Experts of a small language model: 8 layers, 539M tokens.
Below are experts of layer 2 (counted from 0) of a mixture-of-experts language model. Rows are named router (the router's row for the expert), up (a neuron's input weights, with its number) and show model dimensions 0-127. Each number is 500 + 25 x the weight over its row's rms, rounded and kept within 0 to 999. Numbers have three digits each.
After each expert's rows: a language model's description of what the expert responds to. This comes from a sample of Wikipedia text that the model never trained on.

# expert 12
router:452503498560551467534494499469510491473506446473498516502452479527467501471484500534496466501512537513517511514528493507497492532517503467487518508487477504479496477495545498496531508492541470512458556516489499483471516462463485527459504472523467515466520500523505531532538506516529526455464503476492506544489523501485537490519492460512462495522496496468501497480530494504539549517522
up1:429470475549522508515499513508543523453467496489540492513474522499495554466469540480459470482545507500505508495542498526539515498480447472484509496469487532523530535557522531485521460506501497474463494478500515526497470484485547497490532527512487519469480487495475500549476502491480502454499505522517472501473461506473515491508506452508540490485510512522514515488493522507502498516505
up2:480540484492528505515530512496512494471510504484466486472504487521465506483473509529478457504486465501490524521492541541480494480470500480476527522550479506500571466488519553495482459468520509518504480532487506484466484494491568509496458476479465496501541429522482506531483491504508509492498498528507507541432497492518523496547492476495539522493529462507499503510508512464491494484532
up3:548478501496495489456491499506499525502493482480496494490487494511510519504528468463524452527530538506515490442482529479520482486522501504519516475534532527457470479498521482523507542479504477502446524515476494487512495439502478494481496486547522486494531519495494495510561499518422518487498493450488529532462522525542530543478519505527508502514456494511544531513503474524518500497478
up4:461457509492543496493537506491501506487468506546510501463516510548467503537490505494537483465527538538516518519525507505519531497539476512521495510492530494465471483475490520491552520483501485494513494454495538508462482456482499514515454505524449547522469539528499547500492505481492528483491494481524498506499496507466483513496477436497518504441473558506476517507467484483520483508518
up5:522530519520517494493537524486517534480489510471477493547510546519513512506493488515474534491488499498498530521558500518497535496529535482458444492468475508521454501479556476499532488429536497490502490486525487498514522514487539495507510519490491522470542459487465530562493461477472538491480522508522491467499519522474502515512481494503455494495485517478477460456475491489461495523492
Description: Sentence-opening connectives. Sentence-initial adverbials and prepositions, or their word pieces, that open a clause: While, During, Since, After, Along, Today, Additionally.

# expert 25
router:489473472520507471540477499461528513502485453478505527513524523523492507485470463532501489524479547512516503513516511471541500446540481497476515521498471523472480531499576506471465514511510494472479519486442455466478499509489512513492476528531507487500546492514482494498497484488505506482471545490502500494466497532548573478525546450528504506489492481496479490475497497504526485503533
up0:464499502506485459515529533492542485463522468477501499528510465516479509544455478533494521488491489520498473543540492503530508532512485492511502504537491522528460513490518475481498498494492494483509455502488501456478531476450504489518512532503547498546572479499507516514514503508506471485467477437493564470466477515529519521523504485498471458484492498492454501551523495493518494495525
up1:501500459465481525485493507494495498492490474495572498486515498498478484488521476466466428492539540477488525488477455492510545460463515524492479477489482505494476507492502513461529494498539533501507503512513470482471532519515492531509485517459476480457459458497525515538494523518556510468462552510494450508501502519527529503530497492502502562516538512532509490469498502528501504506501
up2:494548501512487529558491523497583453506487518489542480463513484493495514462456457544457515529520466530529515528521533487542475522477473521495500524476477501516515520511541523487498525484484512486509492489487496455525500462505510500514476490494504499485483516508481485491508461472487505497492516483505509457457471556508491505506510491503458467522532542485479491528488516502534518517444
up3:545455499509535490478492466471549510526509486520449505527508493517508507534524518530518480516513510496522435478451494479500529491509459484509486548531523461493492476537476475537461459433503494481489497534526465479478548483497505495480496462510498516512511516521492495477492490485448507499513486487550507534566479519477492501496485503536477505489495510501504541514503490524484523535498
up4:468484496504545445506530523476538500506468510487469463490470508550476503528515493535529511494477519525546515503511522506495489547515516497509500521446462529491458500482510512521507525493495440499500499479518487463460500514484445496514518498498535538497516514517493530523511510484536498494488535485511487493489505508424500467539489480524468492444521507513453466507494510457518468526494
Description: Punctuation and delimiters. Structural punctuation such as table pipes, an opening parenthesis after a title name, line breaks, semicolons, slashes and dashes in lists.

# expert 7
router:476489483504480443496509522477509538497485480474508455495474517507517560508446488480476479508534547522519530539489524547537493455494515519448537503520471500444537489497507507505517507484516508491496543522480506480489489464483521556490474482531473531499529484539534511537526492503504509471493537475528451505494523489496523478524531487496507512497492470474457535467494478484496512497517
up12:498445470510516477490466520517511501498525491476470468505473473490506540532512493468481509516520529544510517464517470513528452531529502554497467507524514451467470536514522481506499507450513513485483490500448512500512502472513528527475519467522523498521512472531523548479499517460474538495505497500514470513505509507500532469468507482538545502499447521517502501558456507501512472483530
up13:514493499497490470486562508518470534494458455520474489489452488512508540506456530463494486481522504503519519508511540485558529475468503469467481539521461487465498502487476492489490556509474522470530552503467472479497494470496534533514528467528514515519500485520496503514532533516491549502499487470565495517512500497499512483516507470551510505483539471516477496479480485491516500494542
up14:488481521504514493498481496497501568526480459487483504497529491476446521512478485488544504489497548572506554451524532495458513489482518527451504470468506521439543494509490533504545500468491456481499533496525502501469518479516522508505482525512503496489479463524506510511505509481431508474536536506525482493484501507484516525494521499499521508449509500504464528500511492495524458506489
up15:517489520471488480480525492484476539491475489486464492568488500495494547445455519505488504554486493524487502496477500516523519463526513514477515497447498523502534513453526513469518518496524526499470531486494486484468483500507496520463476494513496512510518501571488539548527505490465483485490553475454466517474520544492532522522503488521487441514477494533476519494498530504474508497510
up16:502471506514479491521508499474535472500501485491517440479502538511508526501546487487517529505522470482506564545503470524513479514480538464495531522525456521504488483493466501484503476481541572500502483517509533458439482527486503509493446468531508491501520496496521516475490475428498498477508523480513500508495495493503506466528496487493528566489508470507523473493443492505490528509501
Description: Past and adverb suffixes. Verb-ending pieces and adverbs completing a word, such as -ed, -ly, -ated, plus "again", "later", "initially" in narrative history.

# expert 31
router:462473457502516487477507503480498518491498467456524495479470541506490507472488467496465463543504540511552539539510540492502527478534465482482493523502489534486525463459520477492511507472528464503458485518512490482495486515508544549493498473523494523465537486540516512551549480499499480489445493483546474523498498482536529526498525495538485518511484503487475500525478505481510543490495
up1:507523479519477497483484497503500491500499480456545515449503561526522480562491485484552487500524479543465499472488462532504531499526510447525518526516513501516469536549509523493483515489474507467454562507487522444495513468489478504500462495511479544506481471527523490522493528516498497478493505494503463513480516497463530503511467497556509505515476506525478529495470507486506491502548
up2:498506521529499526494482498500517487495427529535503546473535490512503500479510436530470536495497502500523514531494505531524511496466462464504497512482498503472444485490499457482528506502526509471481498483485504488485545516499494515531470527465513462451570475532502475514511494465490510484479515500530509501447493533539532499525521484471526479495529529514508492512494553469476521483463
up3:514456474506491492489498525515480532493469483497472510501503461526479528513487466514554506526529469508544512492522468507537545534512517496509517517523480496492508469497508555462511511482491436500471515492504486483486495489521523540448486482525534516545541516499502510462517497506473484479446509469477485478475504487555542511506520511507487507521469526455492534544509448485475489534502
up4:489501452537445506512455519495528500510463475461494494487493519435508460478519479540554525527487492517517511509499456513489532504520461494489513513541516516537492500512506498494523522472501476503484506487501460462503507488509486471567516479473489493474521498505515530522504476495550492491487486480540475507482566483523498507490491519483485519487467534456501464524511499479498542550539
up5:517515518500538503481527511473519484471482529513462507500516485490464547489493513489559459538554470487498452507475484492519540484450505482441513523532522516515504479499531502508495469484493508532511501518512492461486514495502502508501510480499506526522500490518503514502500472477482523492547501504478530502500471473486480422510522478535530516518470511481449485462468471539480546538547
Description: Action nouns and verbs. Verbs and -ing/-ation/-ability nouns after "to", "and" or "not", such as support, help, find, building, availability, management.

# expert 58
router:474487466533524453533501449540525536524497462475499486468489530471478503460485508489470476509488522482538489508547531472495479473487480490455470480510489507461516514496556466483513548472524454487482518507471486512500539511467533482485499503546495512484512475501502525523513490494495508475483519459546489493505491530494533520542530523543471523486510524477526481458500518527499506540517
up12:508477426501536531472502504504533555517512507519472516477475536489458499479501477484455498497491510538505483498505541508516538478520503500448478511486457506481499545483516470518500516489495493517502520513535509467493555496521509523490498433546501486515475479505502535520506448469536501488489521488520453497472501515488520524479509486519473526479518495519492484469534525550511508512557
up13:508518500500526470508513469526509546503480493485481463531418512485476517530510452511519500482476528529586498520535523551516505482501492478478473486555460501495477467567489485481519522523508484502545499485499502506499506520430510540525479467510471461482523486508488530517523521514494521465507503504493525510514481501471518457490506492468504506487499470514507489513478511485510483524488
up14:460436471511477483513446496483501537519538472508496508498488486490493506486486525478529537534507523519518532482497514495494471469503509506476528483531513510469502494557477524511562503500499476492536557470519483518461478509471508500491484460491511481571498510539513495522520509473503508483515464530476469508512508475498489517488532483464494488439492482468545486474493524490477484557512
up15:517510502468445479508514474530509498514487486509560506505480499478521500462502486510521493509460546522483515473539539500487464517488459473448462475502491476451511471511509485455501505474514520485456488499491472482500537523482543546439507498458514534496480513515508511550512498494482516498517537491498496488509540578505507549512503508521470517506493493473476487523543521496499512523504
up16:494506462475534509510533471520486529494481498457519494534482542526531496496471537491466501496508474505481523479520528501498516489457459480540521513486513518564520484514504489496446431476503452496483510510506516465498484536497528479497525492561427559494515491538514508528503485494503455502493474503525492519493516470469486495519500507529465519508506492449500511499494468473523496514486
Description: Dashes and name starts. Spaced em or en dashes in table cells, the article a, and opening pieces of names, such as De, Ale, Ba.

# expert 35
router:501510477517519477508493494499543519538508472484512497481479466494474517501497514503497484486521514520514514516535487488505474487508501507473479504479487500470535494466527467450464539508520497511512525496485451459456543462443489550496506504538530512510523508558510512524523491506525529459517499461533525467498502530536509518514526478535484473474476441481455509528471461507539517509544
up1:500522493502450504490524489512520478490477516516530488505511481535496521512519503439506484494520509501505477472526504491490534484552500486549496475465479506453475513492527501489504472477511522499476478505548476514439520522458547498481558495473515511549536507553512530513500516495477499482505493483525494474482468491487483526529486490567509499512505525498448496447454500492485479553510
up2:505538502514468508492470510533525492470471498450503492482516483512481481535508461499480505519518471490495508466496498479513492506513473476521483471495501479505516524478489497503496521506489471437491533537503490484488537517469559472547507518517483533502511500558504514510576485474487535487486461484473523481481487468505530558543574479489496474519473501534485537478519510469496515484522
up3:470477512512493473499500523558532475473468472508500484472477507571503493501495534487522488525533492507526495521489498504495528480519502497559518464512523482495525487499501481482482475464500493503492474569501466488463503514495466495445500474526515532464529513552544508501551498539460517485425513488484494486473511509528522529511495462506503475510487537485506515511460488491484513513471
up4:519515451513483486481477509506521477518477466437529476538492536513447468527491490517529515485519530495526478469515508495498534541560526522508481511481525544495499506468529492488490462492495495499502489480507504487466465462468499499524527482511463500522536462495472496522487501487530500494497493491526510509469529553469506535532479536500458516465460524511454543458536508493521496492529
up5:527503500477515504520494486503468483507460530494491552552493506534478513486439504521531527505485527471493496511556473475505528492517508477494448537488477512490473484444527513479504494516550492489517502489500480538461482498487506492499526455463469476501530475517482471508544496499497500479476506491567517489513548497466479473506553511529504546517492507509517524463483508500499504498563
Description: Biography career text. Pronouns, verbs and headings in biographies of players and professionals, such as He, His, career, served, graduated, footballer.

# expert 63
router:483478477509506444481454492540526510530476480470526512530518512519462506483471498516480504544458510514527495489509521478517476501525500485509500498470503531488525522505530490483519527511487453513490515496460459464503514497472521568513490547551508471468513504520501516511546475470510496480458527437528454470485489519499530496522510508487496554484474526513465508485527489497513457483528
up0:450481525544484520486475526516502526531485497505527526522460490472497503557477504551497493486508546478487514522494493511542445473482531472517493498525503540502492499513512459494513531480517502499477489533523459518503470463475491527486517485474505517490543470507530432492533526517496477504503472493534489476507538478501527541501510489507456469477461509482432493476507532488529510483509
up1:512503538525471473506491461504503517537506492484534486492529497479479475448466528479496514518487505493493467496505482500519522484449483460497496519518489545497501540517511487491527473509484460518526553519502495521459532484468473507469495524489458482524501526474465485506494537497490523487519533481537468491496542489483577501540522508472476516501476498495474509484529505564535484480563
up2:509487466496489475523477489504515472518478498453477475514500529545435512473494442496502507499488498497504536497493522494491467510488516487513530486479500485485498456520507521425492525483535471509512516501514457457487535510520516529488496546523501489485532450524517515535537541444535491499452522458519485507473470502528496502539508533506478512538536493513490510539511475518490468493477
up3:507457513498538485503517510467468553487487450495480537503497537515491496509504553494528488512475498528516480483495477490520484486488497463471478463498521495490545480478497482524462562478464511513447502500451508511539454486493505496478474439493508502496494464533520532488509509504484496512483564500457497527480519470498523515520516488497473459522530479487557503522500515520514546503512
up4:504478439508534508541468540479488491517481482534477485515482468542509521545463448585474499478486499493510480519486503500488477504513492540493463502445491525522507518494533485514516511483505493486502464481492492493511504452493507479520451505466511496519491521514538500477496493494542528478482461505505529517446499573484503489501482500537504507479500498509472512490514504542563504495501
Description: Taxonomy names and terms. Latin genus and species endings and taxonomy terms in species infoboxes, such as species, classification, idae, ensis, atus.

# expert 5
router:483477487512525476504483489517554503484483488463500487486494503543488484501478479490536485530526548488531564532507516473474494481493540501479530512482493523481560480496499533497491515507514465518474515514498461467493504484466495520495495500558445534503513496546500508508525480456486477497489511471530445535480494520463528523529523496506473522510518535444510507467476491489504489567509
up0:510470481534534493509551488517456516512459488527487510477480461566497521491440471524480502482517513507496520502523509480501489421460514497482487505519513536505485498472548511501508466494486491505539487524518474514474489497472542478500553515513478544500517475492507503477524495505494540488474489471505513494525544491503532506493500480525508531514560503493461485460547505516520482449483
up1:495537470479458479489492512515539525471454501466478507473509537543496457509488515520508483489533513506502518474497466532526486484503519474534508467464491511494527499546520511482540516487506515532483509479485530496508485481501515535465437470510482518495521476539490484561503498513499497470479500480512474498467482566465540482507495486499487537515535515506527563488493521469510441494523
up2:490490506513519468489508501507511510458479472488481550492501534493530512496514489503493470544473544525505500503474444472505492495481508520539523499487432508501535530471528480516515509521528501449497490501492471490499521460530517488527479521516473496480514451508423503462522522457531520502513459505497537487482453516553536499529477502499503533476467493533496491482509470477527538516500
up3:478555492475517513497454530520505545500513476519442539534494515514491489506493449490507471538519483502523461521464525515470548482511501518488524512473502492514513467511513511480474499492478467463500472529520513492460530511476495508529491487490508522498541508515514473543510464483461528485461522457515512513493494529502522500522504480466523491549473524486531518566511454503532516543479
up4:449497483513486508533510490488563516504513482487496512489466532516478492473544490507492476515495544502495509502537452538490511502486521436496464503535538528497487482509489523502536499533470452506525517513491496519477473521492549493496488470503505456492505439551501508505512461445547479485489547478537477478500488480467498496544501498487478496478513494469521520513487516530507495557509
Description: Word-final name pieces. Final pieces of names and words, especially -ie, -y, -ia, in entertainment and sports text, such as Rook-ie, Beast-ie, Down-ie.

# expert 60
router:482497487513509442525480484451523505484494453471513514476496505499461505469473503541445481533491547502553512506510487520525493501515511496490469477483497508481504517464546492462500494527523528484514516500430468487503512459508531543486489509488475528501519487520523486518480505450537531472490551482525474504483523483547573506513515484549476492520489519485499510521515490494519498496523
up12:493476480515518491543503510436496559505511469527531534531474493502486505541483514498473484517467497516515490474486545521465498499507492462512465503492466489468472530457534466470487489494525528503501530472453453508499528459501518507516532497467462509492494489523512511524493513514523551478498548484532509499504487516510514503511506514561543472517525528505449454511512521480533513502533
up13:480491491486482437477520478503517500541495480490535482486464492458480490490481535483466449545498524518554488538515510531504545484491491509477465484471523548483532525530515485481472541512476500458546506505449486491480514474484484532516478519493510513510503506513535464476490537534517528486518524484528490492465460470542532464485497530509520511523522538495507455491490529490480489507508
up14:440499497520498495514499502528565524523530520493495498480537480474454503485486506497496514530547564508493516541494493524458533477524504521486540525523466478454490500496478534488529501507500482489523539473518488511469506487492514476482510511498488546516516480499514543544460482458501486438495487505492457494477472443503493541493499501522492474481534526495513510501506486481489536539542
up15:473522483513467519515548487491499475502479526531488518489442493476497513446475513486518482488505461530548517512526499484492503518480457503530432492486480532491503480464520476495502510485492488480510495481509491511502565497461498464455489498504519543505499511509554539533510491479468521495537585505477527496494488518530572546496492495478487476508510493507496491490510518502470503502515
up16:509519476497489507501553468478541484547480501479451512474517508498520481488493496528476490482507461485480532506483542514536512513507460530499564560522487549502503499496501552489481480502407508493471513503541503511501507465497486513509503506514485502516509466497458502485498529470514521489479545501491506505502546505478533526517461482523468498487513456484467472529451497499504472482490
Description: Name-joining conjunctions. And, ampersands, commas and pipes linking people's names in credits and lists, as in Dave Willis & Matt Maiellaro or Joe and Darby.

# expert 43
router:477514534509483498502489492517471502502489489467509503480528501496438530533506515501487451570503544546521522488503547479500546474485474441478526515501506530525483505509518473467498498492472465515466534514499454453470493484482495535491516479552521511493551505514488525490498493498519498482508542443521444481498500505497526513511535466478509474487500478460522516474523494510505489534509
up1:486539460534471503496524509460502491493491491509533534474495517477468503495495506462509515489511477526519513469517487503545558463506541475510493519453505500503476554512503530463518484559536492527448518446506497491453465506487538489447508486485461503477533524516493515525504542497489498466490515464543449495490502502525530541532510472524478482484495529493495521518476507504507518504502
up2:489526493492495495522531493540490508469519514534492502484515531514482496481489498511488502549519499521523511493537497479493533494473502474495489448524474530493525515483514453451471485425486518526525522522482485495491495493507473504515506480522527505493584506496469524504503491473477497485440575450453518516461506519510518532521542495516476487541513498501503472515475501495488551521499
up3:485498509510509484494474480525488526492534477484504499494498498494484496504491520523480469548572509498526501473516511514528516522495529506507499461529446534491552551516486490502478472470463479522495466524482465475485479487499481517460510507525539509517576499518461493480502497465489507480487515439493525532437480496489519535512492505512530504492482516482535501506520453491472489567512
up4:553486498519518472488454515503478562490471453498499476458496509496444503504519452479481472540553558558472451513473479501500554507535504446516485515477504518507523544504498515530512513504466475484521503512497492492495506460491479504491509511499455501534519461516442498485517499484469511482472496490495490524518484518518502499529488515494501523471531496450525509507517497517532518507500
up5:457524511497479467509491528457487503521476494498473519488508528519484540506525438477516451524436473492482495528492515485527531437500508538445509513483495474553492535457528476484530513499510480534512530476491493479508517502528523525522492510484513530489521486522462505508506507451468539487480550484537517506467545496465511484519487487506511545520461484482498493482492508493504533508497
Description: Non-Latin script bytes. Byte pieces of non-Latin or accented characters in Thai, Japanese, Chinese, Vietnamese, Georgian and Arabic text, like ờ, 王, ș.

# expert 16
router:508486492530514508529511492515518513504480497467507483456477516533502492488486471538501467522493493484492500494513492504543530489484519524465507508470487550467547539510526509510521518494472500516483504495466522486462493485507496509471454524521480493529473495528520502520521447437465531463492519480501508493440485514528564509523494467512454493492539530473509504489483479519560516538557
up1:470480512478479523561475503504550500475444490474523432512515492532483542460465545503454499538493506488498501522495507493533526470507492470528480488470544519450488530502514513530540510505491478494492531538468522468470481504433496503505489493459487508518481494529511529522515538498485500468500477483512484533475481503459506490526503510520465482506495507531500527512518527520479508533474
up2:498512524483537516545511480503452505532497521484505478470492476511487517501475466527473499527523499548520528520526467516505546437511504484481454475489474511511478491523505487499503473518471475508509476492492448518517538466469502507524472520507503471451517501512448549495525474504487554488487544499504493527519540486502555501507536491483444494494520543477496530505508493527504460468492
up3:481471530496496517526479515499526514480482461506514515519540501484505495539505515501492439524518500506509476515494490515531474517511510524491493509505493513472499466510479492502510519480543480508501463549473452471479476471469506516451479447502518523494512522514504513525513528502471474478496529494565527494448455487521506522538501440472549452522485498519527510538512475497468542553492
up4:486476481505514505548485523460499487474508487455496514497488489479455520462456482519555513490511472513509508476485502446472559507455554505495491506484531526489490452474525512521531503501503443545528524527533515506476499479527506511487452504459482519500503517537524543517513529478489508499472498504527462509498500497523506483478515517487448527445476520487472495495509535486509481531523
up5:491506484511500484510535504447523512515536503514489535534494515453510507496512480507503445497499492498499473568498532465508511478466513473508479458492508472508510473495503520538501508473483515510507494541504453513490532475504515493498508509501537497521501488477450422542459539506520524500513553483488496520492499515501517478524494495467494494495441514481471453497511552496516457557533
Description: Country and infobox labels. Colons after infobox fields like Country:, table pipes, and nationality words such as United States, U.S., British, Royal, Empire.

# expert 33
router:465483488561510479516511480471525495519487526504491503481535481507499526475490485482494482540519506482499513506494511485523497506534511518471470538468514513483528495500528485489488507519490495510453521496468513465461503488512506482495456504525506559507500518512511514511518460428468469480492529444493514528455498484539535522500491471524480519483502492480506482476488514528528535532606
up2:475469540518495520510474507499503493487498492497509543493513480519467508467494479502485492515542466488508591524486494486487515459459462521466521508507523477463496476516506543467478510528483484447520524509481489444495492496471476491506456525562466525491501502515529555526511495493475492494517499506507512501458502527492513535506536520500473509463514512540444470496485506489498510552512
up3:500484455434498485478497500457486540469520491477530488505506528517457545517521488514519471533515530503499476497490564487502526504474486534501526481522511495514527452536509530473468488484507509534460510461476505532461493489495511517484508495519503524538513515514502509531536489469470523494447505469550524477490472490515512480523457465460509481522493537519517543530512468470503494525490
up4:474496468544510497510509554558534496493484495493483488482503502481523478488514488514514529470539516508525500458523518508487544497463487483498480497470509483539465486479483463498536485538506482468476498490482505506501500461520535477519550463491494523524525535489491522509527497499504508487432535473527462507431493476443545489512507504495531502523524500458502467499473545510534518511523
up5:491485502524455490461499534521489481525533524525473514462506493509500516499520452506547489514534494473486496507546462466488487482509505493478481533509515528474517477485518522475500475490509448463523511520497482538469499458507499560491504516496503480512485462515495499512530508473477522485455498469513509553520565518429499469517506470547503543534484511499479494483482512516527537531515
up6:505481476485480505537529508497513508485491511494544498470505509535499501524497467522514520513528555496510484553481525532482512470539466471477519525486502503500535471485519446494506493459452555523436490479432489509489545516449534498506497511521498489492502501481538513525503529504535478467527549488491512501522504509501510523506475455506449486547501492493488483518501525462488508500533
Description: Institutional name pieces. Pieces of institution, organization and country names, such as U.S., Union, Forces, Arts, Naval, and "gr" in Telegraph.

# expert 41
router:510503484521512497496500466497548499503477505474487485525528508495481549472467464477487474506472496493543516491542473494466529486471502504536504507468547521515522512513566486474488516493506521497493513510508483455465484485501481515490478477543526497527540503579490467500511498450501516458481493481513506521482505499479594501506498500476527511469493521498477470500477500512510497507569
up1:487498490551478469488525491493540462492468498532492476509474468493527539501462477459499508495468547531524525491532494497500521511507503434518498515463486532499529548485529505520498495505540447488485558522527490488469520481474487512495512497506491509522533501487525525532489516519463530461471489495507444472530538493461524508477503452513495454511483507508466485501513499535501533525528
up2:513479514544501504502448526507445499502480504495498496487512486557508509482455489479481488507486531463540452514545480496515504488522509455479484535523487543510480532528491512465494511484468466476480528470459481490495535521470506507489490519526502490491528458529484509506502498516538495498503437489506504502510486577500538473537504502518484506466485519483489507512538463454464538528519
up3:509544504481483465496474530533487509461475474489495508518517510519490546486512458508528417548531511524510482499467511477485473462511504500510528488505499483469521484494532516499494497486512468498452469575492509484509453473531484513514475485489474505503540481541506487520493509497438554499460530494495499513489558506475518498518515478514516503540463527497525526519506477500477507528504
up4:500496476519523495508474488498521512532464493507486481491519509453502514471483469503508510521533516541525512530490482523482534529463539425499448536547498547508510479479521468503510514515494495516507516547513475488468525481473518487503523495490478484499514480520520519489473485492523474502524502503562464500504547471474525488494478485500468465449483527466442501473532503503552490530530
up5:506514506491528479501515507492516504553493500518472519481510576543492511473456434539538520501487491476501495516493511459483502476486504531499445505477495506501490518486534447454531511468514530496491500515506532489485500500491533569499465474501529487514522436519505487517476497492451485481486507513517503531529492507477547477518523497504484550487484523497483491483450489482500517539526
Description: Census and demographics. Words in census and population sections, infobox birth fields and coordinate ends, such as householder, population, %, age, birth.

# expert 18
router:472504488520497515467503487524550511499492477505478535500482495490470519535471485505509484511545528517537521499519506483500512499509488511522534495483518490485516515465536522472470561522532509491484518486457460453439534492488523525478521505497532520512549507527482487526521481449483491476479501456489479501448480486559554490524525495504476476520471487520466490468466477500490502521551
up1:476554460478516490495487513475514452533518489494533521483527502526498503482508487471484491483520541519507493481507510490517529472496516511508512515541446532467491526520538515460526495515496565471482536501448515511510486520486557527454495451477532470513449476478481470507522541496478502483473501479495500498489481497479542516498519472542489542509487493523449497484522501525539490515475
up2:524537518510476493482504491509512496454482491507536543472462454451535508472476485489459522501531476453514483498522497519497519467478466470474483505496482499493505530515507486458505500529516538522530504511478459431491491470536497491480498522521503544510482444534512515514501483512518496482495529477475519478472523524559533499520543478525529511504540515498474457511511496465539517505478
up3:465478519489545513516530507514525490494489478522510509530542491513493526524478486491507457534465484519492508514497491492501509454461481533501517482498506489509484445512492531509475512474514479510478503513507503476487461493499498509465507492532528519511548502532505513505472545500442544473424571490497513521450500525523520549510504454470481480541475513481491476518504494500472507556493
up4:483514495506564503488504530513530484488488471499493503497520516482444501533456465487509500516503508475499491521464523515468538512460517497496515515477468498488491525464500525538459537480519516519502493496537492461495523454494486510532453499522466494511527526504543564535497463504501483487492471494533426507489514522513460476540534545525496525467523499463470502496463502520508490479508
up5:536477485512494499510517507533548529510447457512443523556496466500448522518493420495500504491517548515467452502518478471499525484531500492480497501492489494469498520496522489442544528455486489505504510491466483507498496533524494501501499510524530490498557504494476485498521493463474522479516513530498536483505507472516501459527515462505536508502471505479486497512503523516454470521534
Description: Sports and school biographies. Athlete infobox fields and sports or school nouns, such as Height, football, University, School, born, career, Stadium.

# expert 1
router:496510529509496513504495471507504516494486480478456470462451465513489517489492487488477514537488510528540493488517511505525509493473466484431541513506460507477537472505550483515503529462486454519519538503490467483505520506478489507514507491540478496506495491532505547525527483458522523486479498465563491495492483543498515472504560465503496520487509488450502527485499484535505502529570
up0:509491542493448472494510500485488506512492529468483503504500524550481516514491455546450512477503542494505496519471468467518506481550486502516515437501455506452480526495519471467481519495488565507503514539501446520533516509530507516492492518504506520500529487486508508472521540493516468477478509434520500494508514484481532489494548520485494512473527517528466537495499499469457507540496
up1:536511484494471517499455490526528517492464494525478486484480490508463497514462492468548494516494491552500479462499503532558530492450486428514526513476502535485518528506485482531536538483502466501497483505479514500465495485489495542473491482514468520517495503545507499550550501463476528461501483494504471475501484500472524481536503514560508524492487510536482495481470522484495523528541
up2:504525492503486507541471510530507478507464477504496515461498482530471497516472484467489497547480494505538482504475477484531454478483495529533518459481488498456540543509501524497426520493448501514484518517513480526521494459521490489508473541531487490476518540517500518480521498480501485492494519513543495517511480528556536497534510477469514465461478490492478574495508481460464501511488
up3:485516504477472474532498519476551523507508462505488483517528532521478548557498478516486489550524509498498480506485527487516495476478518514500523493505494500525523495510514504473533504504469463531550519527494526533541480474454501502505482490506486487526492457493489468521532518484489522474459560479549497499473492476471510463548530458477483533521499452468513461504471458478484487532495
up4:452550475506524500524475513453491452461497488460540508518462542499488493514531497550535485510515509520506523465519539517496542491479480502477496535506495497497484525482546504504529507509470454510504529501490465500502506505473498445499477479456456489515500454517481519505465512483551481507474501490532514577492513518493504517537507502515472475509481520471497501533454469487508490489518
Description: Example-list introducers. Words that introduce examples or lists, such as "such" before "as", "well", "including", "like", "feat", often in film and music text.

# expert 26
router:497487480506515462499524478502500513472465471464547502483458521518502518522487510533489487507473518507498559480507504503537478467533519490495500550463518534461494483447550469468500515527492490522449564496474502468496497509476491550467514499509515517501549463565480512508482473490513520448491505460525472508523523517475524502506505509493522529475502499502502528501484495500509535536534
up0:507476495500483493469462492480444548537498503494504552546510564524498504486460453490522485480470542503499501553505551493483491487536514493514467450528503502475469489512515440510505461511511492459494485514448504514493506500494531481524493512489498518467519495493489560494516499495484489469496530486525518491487539472500514457509476497496511529464500556510490485505531519481523503543510
up1:507462453536505474564497498518544521509529438493484486427497484496447487520488513514520498463493536484512518476551467486526537522485507517537507529468519515535486512557502499480503489526487465493521491486501512429469495490511493495484500455514518499512479487525484505514487490493537531480516503501512493506491472528485541535539518481507469473468495491539499516474470497495496530477507
up2:527532520551521471526516526451507498467501498503562499461517436526510487494492484492505499519511487498514548456503476521497489470428451476493517499494516522479498500502499527506541486510486483518500520521495490517459523496485519496459482529501482515520517501514493481502510529475526509482459469497567482485466486539556472487508517535515481492497473468508434496471501528477486507489512
up3:499516494517533509515470487459477528507517489556489552549531553548501493525501470459471445530465492486491491511467512480500512503529508495511522505502506489463512525528517473486475490496471491470450542495465497529477514488520535491465521473512523541509544532508497464477501489481457493476479512493537493498483521452521501497515546452505526508477501496477509490549522480478519489533509
up4:507507451492537446492550506453531545503454499487508508494505475475471498531513456520520435490513508573512515490507511522539519495488491502477471535453502485513481478519520468516531519495505459497538488504508500464470518511513500495519522491459500506508492486524472479507496504492520500492492505489519442504487519529475491460546553493481511533481500492492522455479492555505500476522532
Description: Paragraph and heading breaks. Sentence-ending periods with blank lines, heading closers like == plus a line break, and breaks after opening definitions in articles.

# expert 39
router:500489464508524457477500501505496529503505443491528486517515539508465557481495492462509487522509536512539494516504511494505504482531484481469517491495513535462520473523517506466532528448483475485479544499505466518489499495480515546502498503526461487488518519527547494494525467468526510460431505458554447474524492511501510502500514527521477538504516498456520499482468503515524538481526
up1:481477448506495471493491491526488504496478514465494548468501570515495506476501583457491507480521513530511491454496478531499531466506525504479462508467489512524465545519468504519504468544536482502454511507534486506476515487478540467504523509504486505514501522522481518512508497506501508474474528495500460530500505535464535479528516525558536473493462514514480511477485468496467519505512
up2:532523498520499513512482494461515481501482441485525536493524479544497542498489501509499523503505512461486499502514551455502466456469502467491509483492489488446480521517487467481480522527490489489493483524468526447522445466521549504481512522536509511501487472459502529500539479482475503494524466488472491493521502510524486550503538527519453504506498481567478519514494563502493511511506
up3:474483506520501537488479506468538535524483508500508502532503536537449534533525494485491449497486523537505505537518466494477509487483510472521473468505519477507533491497545533540495517443497535479444467537482489490507476475537456476498458465506526503482521511553513501480527514510505459498491506508441461515495507477542473493527503493502498503505450485473523511529532499479475503497492
up4:490432488507509488522445546471461554482480496515525462500527499496485527479470512501510478470547508475558508540535454494554489512512528465500509525500509529498503506492518492501562475528512504525505505472507457484535516502484499457521466474482473517497498518491484508511458554482498520490522499478515471509477505516483492508500504463510530516483484508457498491510440510488545488508520
up5:483526487472481485515511532507506494515492495524500508516528490476509503439499480483529492527534474525476548528530518481467492466486537534489491552486492482504475512507481492516542497504510492507517469532497479521464542495454491504536494537492511511502529460490465504483487484489514508470496526477473492500495566595475481450534536505550507494497483502469500458479482544502511490485508
Description: Plural and verb endings. Final word pieces that are plural or third-person endings, such as s, es, ers, ies, ions, as in defines, watts, locomotives.